Experts of a small language model: 96 GeGLU neurons an expert, a variant of Muon for the experts.
Below are experts of layer 9 (counted from 0) of a mixture-of-experts language model. Rows are named router (the router's row for the expert) and show model dimensions 0-255. Each number is 128 + 24 x the weight over its row's rms, rounded and kept within 0 to 255. Numbers have three digits each.
After each expert's rows: a language model's description of what the expert responds to. This comes from a sample of Wikipedia text that the model never trained on.

# expert 38
router:132134155159118104134131146171087064141137115122136105137144150105107136156177159106127110102123136135141099154151153111087124140119120125109158115113155099145099108133125118185140123163145153133145134138071133130110148201091108157118096141136117120124169136116127112092151104145150150071074110129174127153165099106141144114153138122143087090104081141138116152169123101105155103190126128157144095132121143072143120163130150133117121118133088126135137175123139135114111129134133150128113115120119136140132128111136130106141155134101116088121081165093091131101117145099100100117116113136159144116148102149169125105120112136162163171131147136083105106136139126120126120152162140119144118171074112187160094133167139124125093161111139137146113107094154146137149110140102131
What it handles: Digits and number words inside figures, especially right after a decimal point or thousands comma, as in 0.3%, 4.8 million, 42,000.

# expert 4
router:166117156168151124117102149124137118157154155144099096113092189132114114120093140107108138179147100097137130137110118133157142122074084109151143148109120170114126168138121114125152152128145117097125086129128090125120120097153105114140180115159132123133101143116124132114157102117145102101172117116120125118153116137127145170137141109126105117127100151169106163116145134112140086075141076172102092155128141098149130101129126088137095109135130132151126101087110095133110123148120077121105091125071082131091140088134153160146157112087112159110158143115145118107147123101156103123141096171119098137160157113110104155141084115138115144125156115072113126075106138140116175103103132094123136096143116136152150096092106114152161150109164127148114123120128104118123145154096114
What it handles: Word pieces ending in o inside foreign proper names and place names, such as Tagovail-o-a, Krš-ko, Ouagad-o-ugou, Da-ko-ta.

# expert 22
router:111137110137158153104108133161087167127195144090118138145086103082125100089133180144154119095138116140127131112158164114152091070140156153085127134108129127123142162099158138133151153136173138094137107169122126124106127105159110095143170168143137139123116170117133130146108101185116150141131118106120130143108114151138122107097152112105149196137116141101156120155150157146137147096141112125122127130159111142143122123097111140126114106180125112079100120158097112144109084110103102132137150088095116156135150168125128103125151133103128144142104127143126104125147156140175113100146169159085164108131106118130117141110119121090150128140155090080138155147114133151117113125116104090089106151117121134130146094192105144148122175122106130158128149151105113153111108156092126
What it handles: Single s or r pieces inside words, such as sub-s-p, Cen-s-us, Elect-r-ical, nar-r-ation, plural (s).

# expert 19
router:129140106201143122140148130138149149099123141145117179160105193135143131185126084098109076140117148116146140140142148167174132089127153095134172140121106122102147117113079115104117119158152098195130103139141105149114162121133131133132153111130177112139104132122128112084119153113102158077137115112151151146147116125142133141127097153126090131146101107149152101108136142103126093134147104104169095126091166166124122110130188116107121135102107149139093137114096149154113116099113106135118101134135140093126139092134129131150099121147127130120157121121142134135146147087180112108094147131122149115141130120137126144129138113118156114139138156139146142132130188123150148157109103149145117116185109102144183129159097127143194144159166156113087124132163099129104118102159099
What it handles: Word-internal pieces like ver, ber, er in Every, Alberta, Sovereign, and connective words like both, However, later, when, though.

# expert 33
router:126162160119118157131101152144121075129151120134134111151134135151118127157157136092123121122105145141178117137137130114129103151107146121121153102130108098135119114157149152115101112131080113157119182129089094094088149169127155161091118132147183115104143129113115131104149165156164113060133107128122135121172133123120159129149139120117082121152132147116120174167137088094117123157078153176137097144089124068118107153146090134119138108113127109108146141139159155108156173154123165135148146132124105112096107137118109097139162130118136092158103139144109137116099113104104105127145150164148145115156105115097137131157147139167111172106124155108147091174146132106144110181144169119156160166110111106172137133160172140128114144106160135094107124128155164103128121149126095
What it handles: Digit groups inside longer numbers like coordinates, grid references, addresses, altitudes and populations, such as 83, 31′, 1994.

# expert 6
router:116134124094144121115118164127139148122134096148141164155107173128118140097117147132100121141147089142103151133095120155157157117135148128134139146116164141158149146116151146131119157108135124105119136124139113147159113154146099107117121144167097162156143084184099147193108170113079156100151083132131121126094123120107132134186148145100127123146129116162156106147082126126121139092133092117147164115124122097105127153131107169147123113104156094091134115086158138152085122131080164159129118117167128119169114147165145140137115097170149123109111122151156116173139129118072147128115103101109109112128107121200141117105113158103077090160159087165143101113143152129101131162186124163102103130122133119144183105133138126139124134138135146143135140161100131116133142112112170
What it handles: Mid-word pieces ending in t (at, it, ct, pt, mit), usually before suffixes like ure, ment, ive: Miniature, sanctuary, treat.

# expert 51
router:163149133078144145104124099108172134110144137172097142102137147135146114189132120132102165124103120150076121164131088141138158138105107093134149118096130150119144162146130091086118131117145139118132128110122146119132150116106152171132120157099131131065155150182100168096131142094149084098168129110101124100158105107132184119135110097162125123124135102177146150087175110129092088108151155151088146085131124100106124125162140113134113115104154077110120167099091099124143151119120157101099128121092109114118111144139138117155134101137117147076190111124132163127141136115127111133154135107144099108124156119102162091135108157122124096172118148150135147133131125108077152111128113107099168139106157139110164096111118139138146143119137153163133122128124096092131153113114133
What it handles: Word-internal pieces ending in a, mostly inside proper names, as in Cleaver, Heath, Belfast, Lisa, Lepidoptera.

# expert 24
router:129137150112154133119144078149107125144130122105153143132119141116097152145189123122114108116118147114074085151108121133088101129129130133140131111122144106136123137103166142163133149140116091163111108143109175148181140131142171141167121076110125123146139125119101135115120125099188203144074106130141147134128165154155122140115129175152132127145141156127130124112142115110181089138126090109140092090097131119131126140125084128093134142111107142114161143112135144145108110111130160142104118123125164107067099078131163187049124139138157147104123126096087150087091132121116130160127112093168154131095101147157131122127112126111118139136111167171095120103137128129166109121124145128162120140117100118070132093084117127115120102130136138119121102101116094093122118147123133
What it handles: Clause-linking words after commas or verbs, such as for, and, that, which, where, when, but, because, while.

# expert 12
router:147117157140117096140125084115103088117089070128169100137122120131156153136148158097131079082092154141163125150158155091125146118117189101144176102139105132134110153142107104156140151157157140096137116145118145151134141150114113125141128128163128145070172114116119131085129103117144105096059148117168130118184148136154103127142106131140092096109132134089117089121127112070122129119130123158137127111069119125128114170095145106100154100144079156132134120162136108096153106067122140129091101130104136119086136117106140139135115154127120121093140154128077151087149106113143067155111145111143181139154160138145096128125134114138100102154124125129134127129149122134121137142133133138110143149108134136108141177151111090117152149102129153114164108129125129130155105116141155
What it handles: Forms of be (was, is, been, being), ly adverb endings, and adverbs like not, also, even, still in running prose.

# expert 5
router:106104077130149131082097151135102109126107110102093183146130124138133177120088081131137134099153114108169105172126136077144147136147122116158119156144114130122115113150130148106143117113175152157131171083142135151149136177125142136178109130132092133160170128158116099125136137187144147095129133139164151149103120155142127119147123114165103092141106130157142109125090162115117136162145139110164166102133163111135187156166122131130116122107118161107108146153127103141129084151141133138127179113115125177135180084094128156150119126126098105124146142131138151159097108145133169157094125100161152115149151121170111152104108145110105096130074133107104116124124109182113098093154143123137110154079096129128145119138167131122114115127114170121116155142123135137115138117155129
What it handles: Final pieces of common nouns, often suffixes after a stem, such as vo-ice, bal-ance, argu-ment, libr-ary, restaur-ant.

# expert 21
router:159155152145123122124152139133144143150094104115145113171138157120139125120127110122139130141143098141140111127109138106149127091113098143165128138148126141115131081115173116122085130133115144155151112152123166110135129103110163083079124152133119134098115111104115113141128135114109105106155153156109107097110160110127110173085133162125132132131168172087150120089094098131091080113112151091121134132104106123141107145157087176125150170103152112071108152159133163159111158161138105112071093126100133147156151184151157173071136167126102160103113164142128132118140134131155124129140133148133084085078109151139131138136161129150101122096114135113115141168171113118127156131111160119128135122148119121144108099122145062132115129103112154131090144149103145171165123126103085
What it handles: Structural punctuation in infoboxes, taxonomy lists and tables, such as the colon after Suborder, line-initial hyphens, pipe separators.

# expert 49
router:125145139163115119165171129156143166164105113143149131148152114120154109156129149130134102177065130088141134099162155156133140073147114176110153130138150151131119110091127127137158167167097087109099136121125147119142128149129156114106115140110130132128154093135125129148132138155179104146081158133147108093127137140161109132129123183167091125118107167101101108095097110131109132173144122094126125151105115139165129096161145092132119152099161144109174157098132156095109153114183125117145114126141171133106146128146141145110135130129138164090124095137106125165136101174157156168133142108137132124157113113130107142138111103169083130122122137123133156151123105112094130146104077104145169108118100140167074160136168085116135146088102125097116153141121164119143119140118127
What it handles: Line breaks ending list items, table rows and infobox fields before the next item, section heading or table row.

# expert 16
router:144107123126137142073130102128098181147110140114184112135146111133129091111156175171137109176150131126130146100105136153114131140121092143102137136154100167153099142101115114102132124180135132107148116143156121090145115120155122107114126098104175123129116164137153137150111097098139161161121190137110123115118119127091160106103141116099158122129107081129092152146120134135125140176132122134116128108149119144155134081112128139148163155142151118124153079133148168091125159170115099145160133119118141115132174154089168094152154155101167136158097131121140132150157153121114116121123114147107081169128110127076114128091081129149066161114157117135163163122096113092128139156122152142136104119124116137099101134107121141133137103088183095144121099092141161156134115129130101
What it handles: Capitalized first pieces of foreign place and club names after in, of or a pipe, such as Bo-rac, T-urkey, A-ydın, Ka-shan.

# expert 60
router:133090122130148143079127120124130130105178127138106156143105157104121129107097125128086168120118123128114091144123106139145120107147108143112125114099132099113128159136133110117125146130133203169088157108140148140144170071122133112116079169156149088107153141129164108120147116147131111159117142119148167121153103131071165150115130207131099154150117138157169178126175151115122109081146123087134131073126127160135149129118139129155113104123137128088127097123137156105114151098102150093106085123137146068169125126127140116168128119153128158104181097118160127186114140112098132115126130165159134164130153118101097127163102096110135129146132161145143145114127070135151135152110143125110131101108101114099132126140139159143110150127153137151112127151163162111111127112134134
What it handles: Accented letters and pieces inside Slavic, Spanish and French names, often in sports lists: č, ć, š, ž, ë, ñ: Čačak, Michaël.

# expert 53
router:135127156151150126142132142116132161092138144163113145112097103145140130111133104146139100131143194108117139110173129140123148144123104097083166096128144104115138144169115133103136165090139157097139114130125125162093100098128070154169115133124134143151147191128124142101169101105117079174110161134103171118138118126146132103147131144180112177145098093156148096106112121118148126123102136128132128164122152141120134123121147097117112094135136088136130105112110125139165148133080127171156077127112130141152159116103138114128136119128114142158142165133107132127154110123137135113094149159089143114144152120142116120092160108141170077117159134085102148118110146134138146160093154140120102062131132069109123147161129157158192116117162105149086140120161164150123118148149117
What it handles: The prefix re at word starts, as in regime, restore, relations, and the piece en inside names, such as Kenya, Census, Gyllenhaal.

# expert 37
router:122153130114106167151156102120163096116082109117097120152147124137164106145129096106168104142128113154185109189117084114139146137106091138121156109120164128145158104121150137131110120095085089117153099107123131116161125150128186122133121111122133136128120115112161145118150162129132096132124166174155083135144144107121111104113137141122135130110149149085167156115086128119122146123115133103121132124088093087111112141138084195135165130142143115142087132150134148147135150110156095121134133125100125114127096122178147134111137105137116173072125141148118135102092148122158134166142119128166084102137097127126092136143168137179129125090141202125084098117121138133134139111129128108135144111176095096123095085172146113134133101149108163114112133140128116130117112149122072
What it handles: Colons, commas, dashes, pipes and open parentheses separating fields in lists and tables of works, people, roles and dates.

# expert 30
router:116141141127103113148102144119151145115133124138095112130109179148132153123119136153134138140147115149180151145135096116122141160097113099146103091183106120122146128163142129121118155084099128160162185077145121136119155155185158122136100135135144159145118140171172096117139159115138163139115122155118078134118183142172127140123137132129101159168151114138147164124139117150113154113138153169185158157144088087124088166113110159104118134151088095141169119159189121150114111148114096136146123150130131137124107156103111108112152138112106177157126111088133134151134095161141130106161119119153160128107120149151149178144105104127144153083159120160101090179143140094166085111130110128102155111130102127138116103142105147141123140135130133087141112142153112131102132141124137
What it handles: Header words and numbers in episode lists, tracklists and discographies: release, date, by, Total, track numbers, durations like 4:08.

# expert 44
router:174139118094140164140104102087126133139170110152087128130135157127155159087143125101129118128161120091108112128145092133117111139147104130146139159161120161134105147104145137162113106143105117126148136114141127156144153133161176174124137159150120139138155142157147105160103118109157110126175166117085119126137115098139101125139106092094093145137125143146058172116112131180090129099092185148090145103144109105101135151167080120164108074137116133127122104152144120145093113168118110072160134118111139109140153122083107190116125158156097161125146108107125163164150120135165122105142143101175146098133127124126096125116152087129106094113099128144152111116172163135106151120117116152122154152109114145118139118169120095121139146133116100091136131113110101142140130105131109
What it handles: Final noun suffixes such as -y, -ry, -ity, -ary and -ation, often in table headers or unit names (Story by, Discovery Date, Infantry).

# expert 50
router:108140136102161110120118135159080143117135160125139146174117116091114110094122137132165107087126119164179147128146127116142148118158178128105087116094175095137167155120154159168153124120145171139131103170108112088110141087135133111169139175139122135154148144077093142130092115190142151092137091105148131158121145151137098085115123116122134171107126169121112139151142124152125145092127129117151154163132122150144136152099098152143112103120145163133118167135128115122146099104113121115114161105178142150150127122147096100108129099143134126166167134113128089120104146151184118092114149142126182101132127124173123125145102144067142140133117131084111133106125145170135094133079113129114120105094114124145129089146120127133104140135096128180161140150110130158100107118140128
What it handles: The letter s as a plural ending or a word piece inside words, as in programs, medals, class, deposits, shared.

# expert 8
router:120155080147128144117109080098084116150099121106121126116192127113146109131112123125146103137161125123113139088135135088138115119173159132139106114123096143107137094127125142133117113084129141164085158151116112132105112103106108089143104126095117138137100115127118140139119126167133108162133128134094144133117118129146152087145099126147172069105132160131097130136097104132147159145114127126155164156128161127132133127104098142097134154125130151157115138153114099144176123115125117112091130159107147114144159153138122141084145064127130145122096162142106141089111087100159157158082163093103119175143097064102168139143118170157075160096080114144126133153150178126140092117128159103144111132090141113099110118157167110124130119123145131121134178150112102097144121166107123
What it handles: A standalone space token between an adjective or modifier and the noun that follows, as in Swedish merchant, red brick house, pop rock.

# expert 62
router:113104140143146117118110126155104087132122129120145162093144160148171126146067128090137132106128113122094127104058123129153114116144092113104148146096137150115140126118140143136150161116118117149123098131146122180129091104147069172137163108119089148117109165109145163139152108126113095141160131090119151149154128154117102132124137114153130131130117153169121119097116149147109063092094130148090106093158171113102115121165145166108102153130174110097121122141088149130101109152102093149159121147102117087103113120123115164091130149096096152149125116102159111119119135146100148133165126130155111110130132150128134109136157137111136085186114133105145145144150114153150089082131141096128121096124086168184096150120099116147140074125131105126140158144102144168152150118114115
What it handles: The word piece el inside names such as Field and Ciccarelli, plus Air, Royal, Force and Club in motorsport and military contexts.

# expert 23
router:104185190099165074108100142123148101154110082166091086135112156090099106096190104123153128142102143110101133178170117124162157171136124098104101146110148153118150137091084114127133143093102141128146119152128083096127134116123148143164120148161123097148133119128135109143135119144126140122133142139141104112095126153172135143143164151151134169083109142119122159097129140140082117174174115126088117110123143069142142118145093105148121118106164095154128116096133110151142118148148144134091167152099133138144135134099113107137139081136119139091174122128107122117102150094145157137151113135096116124188139113144097116165140173096128115163111143132141126137103147144123175115141088161127147143118130138120120151136141153133124131130117130172134143109144099117087125095140125
What it handles: Opening parentheses before abbreviations or dates, plus short syllables inside longer words, such as en-ca-psulate, ea-sily, sur-fa-ces, a-bo-ve.

# expert 31
router:109126117127114135166134196099115116108096101177116136094113167112121130112129163145128114103150112113157140102138121154098145128111123111106135103139139169146119101147150127131118147102131149114130077106134082181132117110142087147080167122164124152160128139124102133094088119139140126093166147099097130162117115160155132096146109093153109146092111096159152102091094108121128109105144125078151116109136112176087116133116150142122102145131129103102114136105117106171101143084113138141120103116153135131137143098164145130171167125102140124111102122131113096107185117125105092089112115132101151123116076126143100149141137119113156091125174095139182171098132097140137155094147124104131101181128132120096180101128124119134102126133152099158105138149120168112102124097126155
What it handles: Single n or t pieces inside words and abbreviations, such as Lng, Byng, Young, then, optical, annual, plus run and one.

# expert 32
router:131149116150153086101098151141142132122116106114152133118161115175078098120134139128115108120169054113130146127132147125106130129185066121121092120134155136139118135135104084152124132133131101114160110142126127135117165112125157203144076109125123089168107153155100091121138133088121100146114125137174100147150110117082128150150117098129159081167132099129119135103120147118110153103147125147110085133136118154127112155093127102071149134137124113147121136144138117136135147155149103127147130120134090119076122120109175175133138145118152172116170119145096138132110144149089110183159122147146168168139159128132156159162112130104133148125123086105095102122090117128107179104123120152124127153090152160118178125112073138142117130126146150124148145117123136118151160122139137
What it handles: Short word starts or particles that begin a compound or longer word, such as up in updates, pro in produce, down in download, so, out.

# expert 11
router:082121097111154125157166114138166148115102149131117136134134101141099153101140113131143152162160107135095145152092121088164134171116152175118098169142097145148097083150119091121100143128149177092099096109135128133096152109133134047119104130099107095132097096170152124160132108108116122103118147093141128109124102122099132127125142147114164155158133136135159116094155133168170153151113114118107130099134127119128114116119173133125131120147133158144086123110139158100126163127110138148173099151107148103131110082138129090129135158144134099137072159126197121139111106113134125121160116164162138136130140107124117096167151127095194146104138124170117113128148103126098147117126163114111142129125125138077161135116107149144108167151125131139161152142100102153158149131166103
What it handles: Word-initial pieces starting names or words, especially Sh, Sp, V, Qu, War, Port, as in Shinde, Shushtari, spend, Candace.

# expert 63
router:137132072143152136142098137123151118143098152131109127161137107103140106097132132159116105160164096172167121103154148151107121095150124101099122140155144115117166107156101106115135091117138160137122113134109092164134121106105076103074109127107124133146111139140113142143136124098065092056135146144104155127116125134117107116114138108096124129136126076112132133109127123142129130162100119078105141124140136125101080130074147090167137154156139110163137094159123140142153097131145149171142137115118114127145121123147115116142157131137158092160117100075053103142150094108141159140154111137081124100167118134161119106153120140151105159134164109113097137109127147108152136118106137162133089167155177131145090161092097136138097140156172150084098116119132133150125128141123138
What it handles: Single letters b, c, p, d, f starting a word, capitalized or not, as in B-ooks, b-acteria, p-ulpit, C-leaning.

# expert 26
router:111131115147101094140123129149141148133135123153157125102104139146126152104082109143113128134157124133106100159115102150102128092112131095073139090119159112102155133129120143070188137147094094137172123168137168110110141097127124138093144136117124113126126099123154186172108130119143081121138161154114113174146141157115113150105125127112135161172125099120141103118134081104102147104129132147109094103132171102135104112108120143147075132165147135131137143166127122086126179164159100127143134107090116110098106101164141086114133145139099108122092117114141111094126170144175164155089123155148093112122092119174112079138167111184103153113139113121169108113126152123097145131118142098141161117143126134130114114096154099136124145129132145130178087107127137098109130121115095
What it handles: Month names and the comma after a day number in dates, as in March 5, 1915 and June 21, 2008, plus some thousands and place commas.

# expert 1
router:096083135138123136137093154122159154147117151122119117139084111121148111139172110141102142103126146132130169169111140157144119162113089132131161117108128156077134137147082118130097115114110140127118166112100120097075131140121114163136138108175100120173079103132145131120110143115126114163149154199165121100106129154114147127117147098139132090106114136137102132149158113139139162124167119166146114133157096130125142156112113114100119151125123192100115102118123084134149147106104156107152117157120120142141142178096185121157149154071105157109171096104138096152110131154112122125187106139118145101105173173097081175120097174101139135138140146122096149158093122125118098151128143131143137136164165117115099132081107146154134113138125155134127140140108128133107140143126129
What it handles: Syllable pieces inside romanized Korean, Indian and other Asian personal names and titles, such as se in Yun-seong, Ji, Pagal.

# expert 47
router:118138091090106119170143160132158112163135146153121127093164097067103108125132140153168161136121111110149133112193156150138148148164131182186108090135106147134098085138150116123099114130094110137125145178103105091104137116143132093098132116105130113137101121078122120153126162116135096159158115127129133158094156128140135102112135118146132072113138119115178131164142139115108133102098115115088126139177121101108090092155134187171144142130123135131135137175159164158122137115173140158125123137130128110155120102131083109112176119090108116138141119123085109091169104098132103097177154108095134120134081116143119119098148139154111170126142127111133116126150124132136126139114087143115118133097164119175090136130143161127114093150115119120117157149133142147141140126138130
What it handles: Single capital letters beginning a word at line starts or after headings, list dashes and parentheses, as in Long title, Named, Founder, RAAF.

# expert 2
router:182112126110124111166131125160141140184195181159094137126100088181129134128134135091105102129128149124111102157100122129144128131162091108119138117123145150140163090144168093183106175146157169114128114128120128144126134120070095131125152140154168123137136134137134121135130136105103140142154116111092099106167169111115160171145115105124073142123151143117137119184138128129130119107136145124131158156139128127125118093166167119067123112115133156137132130148142120142125148086149131129160117111105107104090083161084136126122135167156124105078136139162127114151108142138154154135122127121128099121068105146101113130137146146125169096090129107129136159102122146147135179143147157170127123138133115153107112131134142116161161140152132126130092183142165086156116121119101133
What it handles: The word piece ham inside place and personal names (Tottenham, Cheltenham, Mohammed), plus pronouns and function words like his, had, him, the.

# expert 9
router:159120121091146151095120133109085113128130115126147138162151066149122095142123122103165134095123126143164137173172131128134128104188173137166113171121124117128128169149163166142175139123138090130118129117130115110156121162114150102168126156092129123112131146094101118138108136144140132104116132133168151117099178112156085147144113125140087125156124132121151108107135134133108127117121126152122164171123142150146140150147089134139126101099090131126113102147120091124150084116144092125096145111133162136120176093125131146119139083118148116172141132143120150130085152123141114163122132120190179101119136166172154161148139110081134142131084166124133131106130146151103140083134120117100094124076095163120120100124115095121102150097083097137194110120134146126147140127153101
What it handles: Plural suffixes and plural nouns closing a noun phrase, such as -s in schools, -ies in strategies, species, children, people.

# expert 3
router:116139130111144127137162117125115135106101122059104108149149145150157110165124126119132151138151145128120158127104146097142147151092112194134136081113149133133149117113131153129162124145112095140125140090140187145181123188116142125134119108113113128084113084092108109097151097112132195157085091120143141144167144098116133135112092121122165148118166172070166133097130164081113098095136161106164084091141113145138119155156106146095133127091122177139140128099137089127123139165138142132118159122125167170137099122115098162139120164137129162110119131098128139117083097128148128116095120121188129142122111136127142110098121107137103138141108129124095114082094130139125128121103108157124118130151126147105119110110135172114115110095117149108121091146142122121099118102101169
What it handles: Main verbs and verb endings in biographical narration, often after he or a name, such as married, won, called, play-ing.

# expert 55
router:146119082108139153175111171110130137120113096157116136126108140118148131094148149082106147105117155137122160106138122159169148119102101105119153079115136132099129180143117120140161114143154107111101145123158090136071151179146113114114131136162099128180118144081140106114131149097120135159054151179151163148132137123096097132089122115120138131109092138148145145142149118154168120084160108096091101106134125113133098129100096152106107081138153096083117100137131097113158125099092117121155101105105098099113134140146152123125114116109123082100119095151148089158117111155150130102150106158169142103125142136098088156141127156092182107143143138166141123130120131144143136119116145123102138146159136135128111162094102158160101126159131098096107149130104130148149136112135157
What it handles: Pieces of romanized Japanese words and raw Japanese/Chinese characters in names, companies and places, such as Kawashima, gaisha, 新宿.

# expert 52
router:138122133147147103133158122137113134131111154058119101112109145157152077139153168115158095142150125161098116131130127150132142113079144123124110111129142094135147125108140152083125155168125106116140143136094134134148162125111150126084089095131153118080122049088100134117126081112112123077098085141136125149154145120143145127107127140089137157115152126107142141113085119113119083104136136096126093093091123120140107137133093109116118118108097131117172097153144094155116184137121144133096152125179098116110071125129083146078166147155152163119111129112161146128086105140104116130095158113187154105134080102126146127118097109134137119155127154171100101109147127127143140109158105144109125136116118147119157126128183162110116118123128159110117114137139125103131085105124131
What it handles: Prepositions like of, at, from, in, during following a noun or verb in running prose, e.g. room 401 of, established at.

# expert 20
router:151099136172117190124127142154109104069142100133114149144155106130160146083102101149084104145120178093149146105169077165158084105144116120123159143143148091126137139173134156115092134140148143111147129112154105167109125138125112109141160145143127140124141137125158133096168112120108106114128126143143144132163108113143147104129137134142168161094158154125137118132117184119160131114131142126131126121134140151119127143152135130123113140130112140104130078121144152130121098115117120116151106120111101100142116125127161088137124162193110115161116122152160138142132122110109113116120179103120095153137166117086137124094129166133170096168110125155147194098140140127089164100118154140066157124123163128079114145125104100146139105095162100149090078119143142172128123138123176
What it handles: Middle and final word pieces of European, especially Nordic, German and Slavic, personal names in sports tables, such as Jenssen, Wegner, Krupanský.

# expert 57
router:108121114087129145126110072111159133179135128171139124131110089172126117174174111156159152114127107134078119178131130118134099149123126200111131110134112156124142115151107090094084083125114139144159117124152112105151101097074113119113109122087137078101105147153132129090139127111151189112119152127136118127091127123098129107114114136101142080159140125155108153137180156142122136150120116151109128148137109099119139120110169120133139153143120147156151093122113133122163169150153153144145137142156124124145092125123156114155153159101132106115107143145174105123134130110149152175151133133105126119125087143105175092121115148116112191122140100117117159123083108098132125154084136085114108133111177130140107113129126133135187129157133118134165135115091108165125162116143130
What it handles: Capitalized first syllables of surnames and place names after a given name or title, such as Ca in Cavendish, Bo, Ba, Cha.

# expert 14
router:174145137112123154162083131117094139137150144130141161157148131136069129152138152123129114127109079090183085122168140111067155167130129154131087133144140118125103094162131157120105132101111115131118141099132120129106121116161149117105174162132157144130129112148147104144147152124137108157129131118099116134121183137163118077123157127122103123147157163100123131125120153158122128100082091155123154164156087146137130097167126163127117140105144126141129158130137195142113148162142144129119151133131122095114131174103127164123173135141125184146139163117087150170128091174155124112129166110133121125139109116123105098171171137120122175120122096112134097115093116107108102137157099126103099128145121116184143106141134139140158065123125125115102154136128156119164115154152111
What it handles: Labels and their word pieces at the start of infobox or taxonomy list lines, such as Order:, Species:, Born:, Genre:, MGI:.

# expert 46
router:126185130118131087183129155142095129166107173160103120069116172117136118109157125141135174107123137096115103103116118135124103108089089124106143111114135140141117123130107094082159122127109101091140095112153104151177097193120179099130154122133133119098172114123141131133154109111103147162139128111114144167114099155108076136146140109105150163170128088136159129110126149150126142149135119105116103106115111116138112153156154138117140104117097123138087115089168176112176138108144149156118116112167100119111120077123107082113119102109141104139133134120122112125133141137183132086131127155133157131101080107115120113098140139094164100136135128105128120176106133111129142094115098120140126127128146113072168101134146099141139144160128151154166111165126121141161156146155133
What it handles: The letter w and words like New, West, count in election tables and place names, such as S-w-ing, Le-w-iston, Lo-w-er Nene.

# expert 7
router:147114121153120131091136117163141146113083082140154097096113119155167096113123161103110120129128131093085120116095116166128170115111133132115127147120075105076157131158155124144068134156131129083126092110135122127125148096085136150100174135142096147119155124097095107141136128112117101156138121178078088115115147085164142165089109147122126107146147122115137074109146156153081089130108080089112137116129104135133097087191109126115143146094155123135122142156171122112155093113108135092120121129101154169126146150105139145119115142078144108141150146126085137103103140155103150116148131158133133127079135094162137137118159079161147132099114107104113126133143134141111126143128115114147124132170133108141143116142112090137125144103095108108137175110150151118163138106104131
What it handles: Line-initial hyphens in infobox-style lists like stats, taxonomy and career entries, plus articles and possessives like a, their, its.

# expert 15
router:105188171148076093147138136127172124141145134149102109160101136117153152110168085121144139115160131128107121159121108110146128121143168087082142096130097133124110100109142119099059136107105131127122168115147144150105111157112169129096145134136144165131109122174133124105135135102112158138175141113161114138058134102099118147130140091106097158133098126120128106130108097143148095137171133160119160170144160135087157128134146145163152098180100146142128144091132094113137114104135144130111167126123145131139130169125101145151094182128176126120165124130140145126136160154140132096130144138114164153149122121157112133124139121111132148161076119153144179150122169104092130084127120145152121123129112095127122078122128157133100127161169134129152130100118159154119138098148160
What it handles: Word-internal pieces after prefixes like re-, ex-, sp-, especially ce in receptor and receiver, plus spect, fer, serve.

# expert 18
router:118121088108153078125116116132119158134083101149137104111105115117119130118127159140169131150159118105187175118116147114148133126103138168106089097130092133124141121136109101100105121124132115080144091099102129134136112130132163076118125095139104114145145057153119113137133129125125169155122116132097114163096114162129090132115144146120167104122114120123132097099129125099157158136152142128142146132124148137120079120083122166167140122116102118155098104171144157157126135105130148139181095106136143095131117092174084104141127145096134076111104089144120117147180093142135091156112117094070135139109133108104116135110145161123159134098150111103135141138111105124119118150118160161093105075158149107080123126161104134133094146138140164084085128111118150111149117148160126
What it handles: Word-initial pieces after a space, especially Ch/ch, T, W, h, In, where the word continues: Choice, childhood, charity, Triple.

# expert 34
router:147056100105167167169116148139118146079138129113112154102130169127146153122091131148117137150150105127117122125071156146147113148164120129128146122096124121122135091108153099115158128125159159137120105091117093176137161153139145163139151139139111181136114109121135136072132142118128112110104121098065140143147121153107181116130142149107150133152130127121160128164159142103142153133107126137166124134144130140145107126163148132087125138081184134088103119121095138115104131125109110111143113138117106131122109067135103122133140145126114108078090145146143144135145151146106141108160090117153135157101169146156097134093147145100159131143123136129099134112150141125161109109173158124142107119164143083125132174090110104148136153108096095079145157183098147164144122104137099
What it handles: Pieces like ill, ell, ck, tt inside names and words, such as M-ill-er, J-ill, Annab-ell-e, Kent-uck-y, plus first names Jack, Frank.

# expert 56
router:160148077138119093116092061096120133133104159151121101132181154115143112140144124127141112103145122126090160081115137163125100094184157125123104119174104131104137077137162117114106104123166130121108138111094094137103123101114101121091114109113116124118121137088136147155139121148126102162107133130092129116117122139170148135162137157175117109130136106112103111147132113164124138125109100110153148130141150181147123095106107146113122156093104107096129107146112116098144125104094108124123172147100166125166176138133119135103104078139141161128123119168093115103141122124138137157120150096116101124116073093110163126152127127140081171090075086135157121148137142093111133127142128069125122134094112160120093132137181119135105116103146096104150132170100130122128164120101134
What it handles: A standalone space token in sports articles and football tables, as in Home \ Away, home side, and between goal minutes.

# expert 27
router:120115153131146165128130147140128122180144159122110103151111144135129167101184164144137147130136081134113127111144106146120103149127127130126149153087125153147145136143128103104115151130106137144157119098120151136100175137154117084155168143156136182175125120105141123147121141113124154134135128132120110108125091151123129122112164098136124178110110150102126119126099170067154150136163107113140119140139104142106122106155069124115127123101093104130100134162157148160126125086148141158142119073125120110127097067124095103178141166143135084132155106097104161102128121119105118127133135124118099135167132135113109163118181134087142099136128109101161138141081071126120117090130179167094144113156133081098129174112139136140135105129134080130101113149165182148117135139112101
What it handles: Pieces of German words and accented letters, especially ch, ich and ü in cantata titles, such as dich, freundlich, Schweizer.

# expert 35
router:106129154131128106139134112134113124153121101120116141126090086078135156113177143109141123149147190177118116093128157142128095119108120101140124155127198139165170099134134146133117112112140103121141098146125138117162156149163178134169119137075149133136111149179146150077137139089114178176089130139164108182149175132086140146145150094103085124096123122113138155113072112127115162123166128125141150132130135141110120154111154114126090094108141105104132181121100113101106140104092152123128141121126105098129150116154168121145134144143119107125134140118124140139141119108103126152155116111122145131114174156150085135129147103119135162118100123083136121137125121176109140161123162114151167172182167124099123123090101142129126106137121169130125103131144119130128097149156096
What it handles: Pronouns, modals and punctuation in quoted speech or song titles, such as you, can, could, will, !, ?, as in "How Can You Tell".

# expert 42
router:174135131120168141089110128144094157124160184100181126097104081158161104134127126151126142123107158180062125149148127123123118137137100131112157152101135167105127162153112110164124133111127153081070139141146104106137123167098087173089131148164112143138088160159096127127172162121139135124175182131100128105158114143154131138146142114180145103112138119160123167142142111140135096069163131142101143105112115111111127116118126093119111171137119146131127123095097130132122119156080126118128117157130119139140133133113156129130132098131085123136137114136089101124159140115162155096115153135125098160099159154098136131157113093119152140139093101162156152145160098147111125128128173107124108137123123113154119098158121126147146131161151138144113081103111111113172124112091150
What it handles: Consonant-plus-vowel syllables, mostly ra and ri, inside foreign surnames and words: Bhoodram, Maharramli, derived, Pritchett, Halali.

# expert 59
router:151129085148104129149107123158124128149180104164152139136104191071124192102153113125089139115128137135115118129104127137123117136148099092185164127109144112117161108089173083090167103121097112134143122134076114165163119142164117099100130109138104139115123134115160122089145113126122075134149113115136102133157129112107093145074151148147118135125113108126126159116156081173100106130116101110081124130115135123140168115149098111172122143121139112162069132114119130112107117154086111139147141112153140105155150098145132113138150119143157129117111120154116104083133098149115117111126126096127120132101093119102099141149126123201146138098150150153115125080147138150152120120135072107105116123156133128157148144118116147139166175121140185136117123114155137144123109150103114
What it handles: Full stops ending sentences and decimal points inside numbers, especially coordinates, areas and table figures, as in 3.28 km², 308.2 m.